Experts of a small language model.
Size: 9 layers, width 256, vocabulary 4096.
Experts: 32 squared ReLU neurons an expert, 8 picks a token.
Training: a variant of SOAP for the experts, 354M tokens.
Below are experts of layer 2 (counted from 0) of a mixture-of-experts language model. Rows are named router (the router's row for the expert), down (a neuron's output weights, with its number) and show model dimensions 0-255. Each number is 50 + 15 x the weight over its row's rms, rounded and kept within 0 to 99.
After each expert's rows: "raises" lists some tokens whose logits its average output raises strongly, later layers aside; "comes before" lists some tokens at least twice as common just after its tokens as in all text. This comes from a sample of Wikipedia text that the model never trained on. Tokens count by the router's weight.

# expert 15
router:44 50 22 44 43 53 30 39 48 59 66 53 59 59 46 29 30 28 50 75 56 59 35 48 70 34 77 27 46 41 67 28 47 70 80 30 31 36 34 38 58 54 57 46 55 57 44 64 36 54 57 55 70 64 52 32 74 62 36 70 24 43 72 45 25 68 49 79 21 55 48 53 57 66 44 37 38 44 75 44 75 69 37 47 54 28 51 60 41 68 66 39 62 49 38 42 59 71 29 46 54 77 31 71 65 65 56 22 45 45 54 61 71 42 61 42 22 60 31 67 61 57 55 18 61 49 53 45 58 57 70 49 75 63 67 45 45 44 65 46 58 59 54 45 67 51 24 41 47 42 63 72 84 73 53 33 54 70 33 14 29 15 46 64 52 33 42 54 49 41 39 47 61 53 47 73 47 40 45 73 59 63 79 55 40 62 66 48 51 38 36 64 73 37 66 32 35 39 54 50 24 24 22 43 35 34 31 59 66 57 35 54 52 60 33 49 35 44 48 18 33 36 45 60 47 17 44 51 60 74 37 50 58 47 54 37 32 32 46 54 33 47 54 41 64 26 79 62 52 40 61 64 40 94 54 59
down0:56 65 47 63 44 63 60 99 55 53 46 65 52 58 53 41 64 52 44 39 53 35 55 54 80 76 51 52 41 50 64 58 39 60 57 42 89 81 46 41 45 33 46 43 46 35 58 70 24 57 24 50 45 44 47 33 53 59 44 64 54 43 49 26 49 55 37 32 59 32 39 41 46 39 55 67 54 49 45 55 22 45 46 69 65 54 64 35 36 61 44 40 49 75 46 11 60 45 47 22 72 15 33 69 30 63 59 45 17 39 29 68 36 29 43 52 79 61 72 33 57 34 50 59 58 32 35 52 78 31 52 23 51 17 62 49 41 59 56 39 58 54 39 59 48 73 68 45 58 58 56 55 57 66 44 34 43 41 37 35 66 31 41 78 51 69 53 66 32 81 73 58 46 55 67 40 44 48 56 67 53 62 33 81 51 60 56 69 40 45 69 67 60 69 22 21 47 43 52 54 76 43 74 47 49 50 62 53 51 41 51 63 57 06 56 53 30 40 59 55 48 47 51 68 39 37 54 58 49 29 47 23 57 65 66 27 46 70 15 26 50 44 18 64 53 36 73 34 33 69 39 76 45 55 37 38
raises: "====", "===", "The", "==", "During", "In"
comes before: "|", " The", "==", "-", "The", "==="

# expert 36
router:55 21 55 23 58 47 52 33 50 41 41 65 58 43 38 06 35 44 47 64 54 48 50 63 46 39 66 26 70 47 49 37 49 79 41 46 60 37 49 43 37 41 56 55 26 33 63 39 65 65 36 42 24 27 63 51 46 44 26 61 54 51 59 62 45 44 42 41 40 77 36 43 25 39 61 71 55 39 41 44 28 44 37 47 49 68 74 34 50 21 32 44 38 77 21 62 41 75 59 78 67 25 67 74 54 62 41 37 34 56 52 50 50 61 81 77 51 60 45 64 67 73 34 35 51 45 55 47 53 41 52 65 85 41 48 87 52 34 53 55 62 40 44 61 52 45 21 43 62 60 59 64 45 49 33 47 43 58 45 50 60 49 30 55 33 47 74 33 60 41 55 48 55 58 31 60 54 23 66 58 69 30 54 35 50 42 27 70 19 42 48 85 56 41 72 34 41 47 72 57 53 44 53 32 48 40 77 32 62 54 36 44 36 45 57 51 58 66 80 02 52 25 27 72 38 36 35 54 29 60 32 44 37 26 24 55 75 33 46 31 62 48 32 69 20 35 30 32 52 48 47 45 40 59 41 40
down0:50 43 26 48 56 41 55 38 61 45 50 49 77 35 52 60 37 86 42 43 58 75 67 60 46 61 38 38 66 27 73 27 68 44 31 58 53 62 38 72 45 63 32 72 53 20 42 38 84 36 28 24 73 35 62 67 50 33 73 62 44 54 29 46 55 45 61 54 46 44 52 43 61 41 29 50 37 43 74 56 57 65 65 58 55 70 48 45 33 56 41 50 34 56 73 46 70 44 62 70 61 44 56 55 59 33 46 48 72 62 41 36 62 51 70 32 67 19 54 41 08 07 57 40 32 48 51 55 43 65 80 61 23 78 61 26 83 72 50 38 49 48 52 54 38 65 77 48 26 65 27 32 46 65 27 80 57 33 45 56 46 40 59 62 53 66 39 65 71 29 38 57 52 30 49 63 62 54 49 48 19 48 24 56 41 39 64 58 63 69 70 50 65 42 44 36 51 36 68 40 84 49 47 74 58 45 40 57 54 49 57 71 62 52 67 55 37 58 55 45 59 84 54 53 55 50 64 51 58 56 73 64 42 61 46 76 69 48 85 45 42 77 47 61 66 83 55 57 60 68 64 30 38 39 49 57
raises: ".\n\n", " of", ","
comes before: " |", ",", "–", "\n", ")\n", "=="

# expert 57
router:41 55 33 37 05 65 24 53 49 62 57 32 30 35 32 32 34 62 50 71 26 44 36 49 55 49 35 41 23 51 47 57 51 54 73 67 36 68 33 71 50 32 46 29 61 40 47 58 71 51 40 63 60 49 32 77 56 90 38 45 48 39 57 62 41 61 55 43 61 64 41 64 46 61 48 77 39 69 85 55 39 51 36 23 31 53 41 28 28 52 26 48 70 69 35 43 76 52 49 56 56 58 57 81 56 56 51 64 47 41 75 84 45 52 44 98 60 53 52 49 52 23 57 88 67 37 65 23 62 45 74 48 58 41 49 81 31 49 38 63 41 43 29 42 54 35 67 49 67 49 38 20 56 71 10 57 37 18 37 51 54 66 65 54 51 56 42 33 69 66 58 69 78 39 53 68 32 41 54 46 52 41 32 61 41 62 49 65 74 38 60 48 58 51 47 66 59 52 45 45 42 33 54 56 25 38 48 69 45 57 78 40 61 48 42 58 56 32 51 55 58 59 56 66 21 38 57 44 50 52 27 57 49 60 49 47 32 60 73 21 35 58 67 56 11 59 54 62 39 55 45 41 57 69 55 61
down0:75 74 23 32 46 53 50 80 25 66 42 59 42 52 36 34 61 59 34 60 35 46 22 88 47 18 48 39 46 46 44 33 54 66 47 46 40 24 64 44 39 46 28 53 30 51 65 57 49 44 58 41 23 26 52 57 46 53 51 57 54 72 40 70 58 68 43 46 27 58 69 42 52 47 36 60 49 35 67 63 68 81 34 62 59 48 53 47 62 50 52 47 30 49 34 58 69 51 66 50 53 33 50 62 45 64 42 51 47 44 63 44 18 57 66 53 40 71 48 91 50 48 58 52 35 56 54 59 41 35 48 58 81 50 54 41 10 36 47 27 69 66 52 54 52 57 39 44 41 59 46 60 83 37 53 30 41 68 00 61 34 64 38 48 47 55 59 47 34 53 40 41 39 50 32 42 67 49 12 42 46 66 41 42 59 61 22 73 25 59 79 50 53 28 67 53 51 30 59 32 57 54 26 30 40 53 56 48 39 43 15 38 56 66 39 66 34 60 43 48 37 40 54 52 30 45 29 49 48 65 64 52 91 64 23 48 51 69 62 56 41 98 34 58 57 54 47 43 57 47 58 17 54 55 32 46
raises: " |\n", " They", "|", " There"
comes before: "-", " The", " and", " In", " He", " It"

# expert 11
router:28 66 29 83 28 36 35 67 48 53 54 33 62 26 56 45 47 14 42 39 27 33 53 41 52 55 44 29 04 27 22 52 25 49 75 60 67 66 63 37 48 57 68 67 82 44 50 46 67 48 19 39 37 58 48 51 41 60 42 46 54 37 54 55 24 75 57 74 62 70 32 58 46 49 57 52 42 70 52 53 49 74 58 35 50 79 71 54 44 61 51 51 44 22 65 58 78 48 50 43 56 40 64 54 57 68 64 64 51 52 49 35 42 45 65 48 44 19 50 22 54 33 49 48 52 25 64 57 28 25 62 58 43 26 69 62 38 32 58 53 39 61 43 51 46 29 49 73 52 68 53 72 59 59 63 45 46 65 78 30 43 48 55 47 61 00 63 32 69 74 46 46 44 58 38 45 51 56 46 61 44 34 36 44 34 42 54 72 50 33 35 53 61 38 34 48 75 40 38 81 46 56 58 49 32 52 22 43 69 61 59 17 49 45 40 48 42 53 36 23 65 40 55 68 49 37 49 63 64 64 54 53 24 42 41 22 47 65 37 47 43 24 34 15 60 42 67 69 24 65 56 59 45 70 43 44
down0:32 61 65 43 69 51 27 55 42 40 56 49 39 54 61 53 93 41 43 56 47 33 69 48 16 31 71 39 40 57 57 56 74 53 41 48 41 55 47 44 91 56 48 59 39 50 56 43 42 47 71 36 42 61 34 64 29 50 63 35 58 66 39 59 56 28 28 62 73 27 54 54 22 20 43 46 43 56 53 59 70 71 67 65 42 69 53 69 55 84 38 56 69 43 69 52 29 41 51 55 39 12 46 40 37 26 65 51 35 24 38 02 52 62 46 54 47 40 46 42 56 61 38 61 65 59 57 35 65 42 66 54 55 60 61 52 42 43 37 61 39 22 54 54 50 61 67 53 65 48 37 16 42 44 45 48 68 67 58 58 37 58 67 45 20 42 45 49 43 39 53 33 51 84 52 22 50 18 59 56 59 48 60 58 54 61 54 65 86 40 58 41 45 68 51 56 63 47 60 26 63 22 74 18 17 69 36 49 54 50 57 73 72 37 78 67 33 54 41 50 18 67 54 33 54 58 71 77 54 51 61 54 55 52 50 38 45 41 71 67 64 43 93 43 45 35 63 51 54 47 43 57 21 30 63 63
raises: "″W", ").\n\n", ")."
comes before: "20", "19", "1", "0", "2", "3"

# expert 46
router:30 62 32 68 56 32 62 62 61 58 70 60 44 79 38 61 69 28 46 57 33 39 46 40 33 44 65 54 15 45 44 27 48 54 36 46 62 75 54 57 44 54 49 85 56 63 44 51 68 54 46 58 77 61 49 67 62 78 65 57 63 26 59 57 30 62 38 51 51 65 38 86 48 50 60 65 67 79 50 61 44 08 36 31 44 40 63 54 33 73 65 43 57 29 65 35 59 54 50 58 52 60 56 64 58 51 58 78 52 19 54 62 62 48 33 38 28 45 36 54 39 55 78 53 47 72 49 52 09 48 55 30 46 25 48 51 49 60 38 79 63 59 82 62 69 54 31 51 51 61 38 57 66 67 48 49 43 49 44 54 41 34 68 68 46 47 79 55 37 27 45 51 36 22 45 40 44 44 69 58 61 66 42 48 47 42 46 33 53 51 55 69 73 25 47 22 51 45 58 87 28 37 45 89 76 21 50 63 34 37 55 42 72 61 60 79 35 52 50 63 43 67 33 53 60 39 57 65 56 64 63 62 41 48 57 35 22 58 90 67 25 64 25 46 44 66 44 50 41 65 68 47 55 52 55 74
down0:36 49 71 68 44 50 50 53 28 48 47 52 46 66 86 41 62 60 49 40 54 62 60 51 42 79 43 44 72 41 50 74 49 47 52 50 37 50 53 29 57 58 48 38 68 58 63 34 51 42 61 57 60 68 63 35 67 40 48 44 76 73 43 20 19 66 25 63 47 58 54 76 43 82 55 59 59 53 48 63 23 66 20 55 59 54 30 49 51 34 15 35 47 66 55 60 73 64 49 51 30 61 37 20 49 46 42 47 30 55 59 79 37 49 23 36 44 16 58 57 50 65 52 43 40 61 33 52 61 64 49 46 38 41 46 55 26 43 39 09 39 27 27 53 56 60 71 53 32 65 54 44 60 38 50 46 55 49 53 33 48 48 64 37 28 37 19 53 38 31 47 46 46 55 71 42 52 68 72 72 47 67 67 36 50 86 15 58 76 49 70 44 83 37 33 54 34 61 90 44 76 47 46 26 74 52 28 54 40 60 40 20 43 29 47 55 66 79 57 31 46 43 32 46 68 51 39 63 46 51 23 48 25 39 47 58 35 36 36 58 62 59 46 47 60 57 34 80 57 55 21 62 65 68 49 31
raises: "pr", "ited", "str"
comes before: " |", ".", "–", "08", "th", "09"

# expert 122
router:69 75 43 65 62 61 34 47 58 51 38 73 45 36 37 27 58 47 47 56 37 34 37 43 57 52 47 53 51 59 71 39 19 57 42 44 48 18 44 34 63 52 39 54 54 60 56 59 79 50 19 54 20 15 59 81 50 69 54 50 42 42 46 79 61 15 44 36 24 32 48 27 35 51 54 53 68 50 53 48 51 51 44 42 48 60 42 28 70 81 42 22 33 50 35 52 55 26 43 73 65 41 46 57 47 60 64 64 58 57 61 35 56 65 67 40 07 43 61 70 62 58 58 63 52 48 49 67 44 70 44 61 82 57 48 56 24 30 37 43 34 41 65 45 47 41 23 69 39 49 63 32 55 49 40 43 41 55 41 52 36 15 72 61 41 71 60 46 70 52 52 38 62 40 34 53 66 30 67 93 49 64 33 39 57 45 69 90 41 60 34 45 66 32 41 42 26 32 73 63 42 63 29 70 40 48 82 31 50 44 34 55 46 35 58 40 50 64 35 41 53 53 42 58 70 52 60 23 37 78 58 45 34 27 41 39 61 36 62 34 52 64 42 43 72 39 68 54 46 32 63 82 68 69 30 28
down0:36 39 57 34 46 33 55 40 48 29 46 58 54 65 13 32 55 52 19 59 54 39 40 32 52 38 39 35 60 61 46 54 63 30 06 56 41 23 32 79 43 38 55 22 73 54 27 32 68 37 44 59 32 58 39 42 46 35 49 32 76 46 59 41 71 66 54 43 56 56 90 38 47 70 42 34 65 42 32 47 49 35 44 56 42 60 31 56 36 46 49 78 76 50 45 53 39 47 63 42 53 78 28 65 67 43 34 28 48 26 70 50 69 40 31 52 36 69 49 75 62 67 33 35 46 59 84 36 33 25 55 26 46 49 48 44 62 56 32 37 43 44 31 50 52 51 56 49 76 63 39 46 37 40 53 53 42 43 60 23 52 47 57 34 36 02 68 40 57 34 74 55 68 47 47 37 23 43 66 41 38 55 42 47 78 54 60 64 68 72 14 33 34 80 43 59 17 54 44 57 27 50 43 48 55 53 35 59 53 39 36 78 28 58 42 56 41 55 51 45 40 61 45 56 40 47 50 65 46 65 64 21 29 65 67 34 69 27 52 37 54 60 58 21 39 43 39 28 25 38 53 42 57 24 52 45
raises: "s", "ells", "retary", "ing"
comes before: " the", "|", " a", " he", " his", " an"

# expert 71
router:67 40 52 50 45 60 39 50 53 42 55 55 51 54 57 67 49 76 68 81 54 49 37 42 54 55 54 63 44 45 43 36 36 80 64 35 34 36 24 59 48 38 27 73 32 54 72 69 41 44 48 63 62 54 43 33 57 75 37 43 50 50 41 83 44 45 27 51 41 69 48 55 36 74 52 37 74 64 29 24 48 43 22 83 55 43 72 34 71 67 54 75 66 45 54 48 58 40 48 68 55 51 27 54 77 64 81 46 45 71 50 53 65 55 82 64 57 45 31 48 59 48 40 27 64 62 48 21 51 73 61 27 72 45 53 39 26 59 43 65 52 42 80 70 60 48 43 46 57 42 50 55 61 85 61 13 47 49 19 62 24 42 47 36 25 60 66 33 63 41 55 51 41 47 62 38 79 61 47 81 55 42 49 21 61 55 56 26 63 34 42 46 37 34 57 60 62 45 57 63 50 48 28 33 58 50 22 36 37 65 57 48 49 68 47 42 66 19 57 68 20 43 47 21 55 42 40 25 35 48 51 95 43 49 43 63 42 33 56 32 31 91 24 42 38 41 56 42 52 64 64 57 46 52 49 42
down0:38 49 55 46 51 57 62 52 46 64 53 59 35 44 53 67 55 45 79 35 54 56 69 38 79 37 79 50 73 54 46 47 47 52 46 55 54 46 47 46 49 14 72 47 37 42 64 42 32 55 61 30 43 54 59 09 81 48 66 68 63 53 39 29 30 31 40 43 48 41 50 55 64 43 58 50 35 58 17 40 31 62 71 69 32 50 22 48 69 43 44 57 43 66 53 37 41 51 48 09 54 33 41 41 47 48 40 32 63 90 78 45 40 53 34 59 57 63 42 46 13 13 17 52 71 46 45 41 42 54 71 49 49 50 77 54 47 46 46 65 45 31 58 54 34 59 78 58 63 64 51 44 57 38 26 27 57 43 50 55 73 37 38 76 45 47 54 75 55 06 56 17 27 61 61 51 47 41 33 38 39 59 53 92 53 32 76 20 55 39 64 79 52 29 44 51 48 45 61 28 44 59 35 50 43 80 31 57 52 52 58 54 48 51 59 70 42 46 80 74 52 52 40 24 24 74 44 46 67 58 30 37 43 42 40 42 48 66 44 55 46 56 50 45 48 81 63 41 58 54 49 53 27 49 27 25
raises: " Length", " List", " County"
comes before: " ", " —", " \"", " S", " C", " N"

# expert 68
router:54 54 40 56 53 32 53 40 87 42 72 52 50 47 51 50 64 34 32 40 39 38 86 30 33 68 53 82 34 47 46 28 17 82 62 76 60 60 57 40 53 45 63 63 69 53 49 69 48 50 34 61 56 58 51 73 70 45 82 73 59 54 60 50 56 80 49 76 63 48 40 77 46 56 43 71 67 75 59 54 54 56 64 46 45 55 72 64 24 71 54 37 66 31 71 24 75 38 29 48 43 50 60 53 56 54 83 44 34 44 40 48 68 74 30 31 58 51 47 35 45 67 60 70 45 46 58 55 21 53 42 40 42 30 67 54 55 50 57 63 40 59 53 64 67 43 69 51 73 61 40 76 68 61 48 19 57 87 85 61 31 45 60 64 57 29 72 37 46 47 68 58 29 42 52 49 55 52 68 34 69 55 68 41 40 48 29 43 63 53 68 53 76 39 41 29 79 34 38 67 28 35 54 76 47 38 46 66 23 69 64 36 60 46 49 64 57 49 55 60 72 51 64 84 60 70 49 59 50 38 66 37 32 64 67 28 34 62 41 34 46 30 28 42 66 49 44 67 54 72 52 60 40 74 54 57
down0:71 82 54 62 64 14 40 43 35 51 61 36 42 60 85 65 54 59 63 49 51 69 36 51 34 62 72 40 39 49 65 57 76 61 45 30 75 30 63 53 57 50 59 44 61 47 52 45 54 29 44 27 63 65 73 72 65 58 43 36 49 40 59 38 53 44 46 49 56 37 74 39 35 43 51 38 68 71 45 51 73 41 32 47 58 61 43 51 55 76 48 53 37 37 47 55 21 44 75 61 34 43 72 50 45 67 48 38 51 39 46 53 63 33 85 48 27 51 48 55 61 55 89 45 56 39 45 54 63 62 47 46 56 13 68 38 58 36 32 47 65 54 63 46 61 40 36 43 40 64 27 73 39 71 61 56 64 29 65 51 51 49 47 40 31 45 45 52 37 40 65 49 60 48 48 75 79 49 32 62 71 56 58 68 44 39 48 60 50 37 58 44 59 37 33 33 48 49 92 52 61 33 55 62 55 27 49 34 66 59 71 73 74 69 62 48 36 55 32 61 11 41 49 59 37 49 61 21 51 63 39 71 44 75 59 32 75 59 87 33 43 42 61 50 40 85 87 64 51 68 37 39 84 67 22 82
raises: "row", "erson", "th"
comes before: "0", " |", "1", "20", "2", "."

# expert 82
router:60 25 30 72 32 38 54 39 42 54 61 65 63 55 50 42 39 65 53 69 31 74 37 55 58 63 74 59 33 51 60 49 55 64 53 29 65 57 57 64 39 47 61 31 44 67 41 59 42 72 36 60 43 71 43 29 64 70 59 65 40 45 42 57 52 49 52 41 25 48 25 52 19 61 57 63 47 43 45 52 36 40 07 52 49 31 48 38 64 50 27 55 61 67 41 59 54 52 33 31 69 43 55 81 59 51 63 27 28 46 73 57 50 60 88 66 60 53 38 48 47 66 49 03 63 65 65 48 42 29 60 25 53 47 49 72 42 21 51 61 73 24 51 57 65 20 39 49 45 62 49 51 24 52 69 47 48 61 27 23 26 55 25 33 56 60 47 31 27 80 67 48 64 48 44 34 69 47 59 56 39 58 25 47 63 69 78 46 55 47 46 54 45 39 41 41 31 43 30 62 35 38 50 52 57 22 62 43 74 68 44 64 40 63 28 42 68 12 57 30 51 42 61 67 37 42 40 56 78 39 18 59 50 42 51 72 44 07 61 59 23 43 71 36 43 52 63 31 46 35 63 48 47 58 28 71
down0:70 47 26 41 57 38 30 69 53 45 27 29 39 60 50 56 59 57 64 12 52 53 39 62 33 49 44 66 27 52 36 47 35 69 41 62 54 63 41 21 37 49 51 73 60 40 44 52 69 61 55 63 45 66 69 57 39 21 72 44 68 84 60 38 32 54 44 73 40 48 69 29 55 57 72 58 68 49 43 68 61 44 46 60 37 53 67 53 48 49 63 42 39 52 52 68 71 34 54 56 43 56 63 27 37 43 33 59 55 39 36 53 58 41 43 53 68 62 59 56 54 14 55 49 55 50 65 10 49 33 55 63 42 62 77 58 63 59 63 19 69 51 23 35 46 49 72 44 41 41 60 75 41 29 24 51 51 29 51 43 43 45 37 50 49 56 29 50 22 34 52 69 47 43 58 66 79 47 58 27 60 43 31 83 33 66 56 68 26 54 57 69 51 64 59 74 01 57 68 50 50 65 64 56 27 64 73 58 69 58 47 50 54 54 87 60 53 50 43 62 79 39 36 50 46 54 50 56 49 42 32 74 48 71 58 56 41 80 46 30 35 42 30 44 42 68 32 28 76 45 03 49 78 61 64 62
raises: "born", "ly", "cast"
comes before: "-", " ", "|", "==", " The", "==="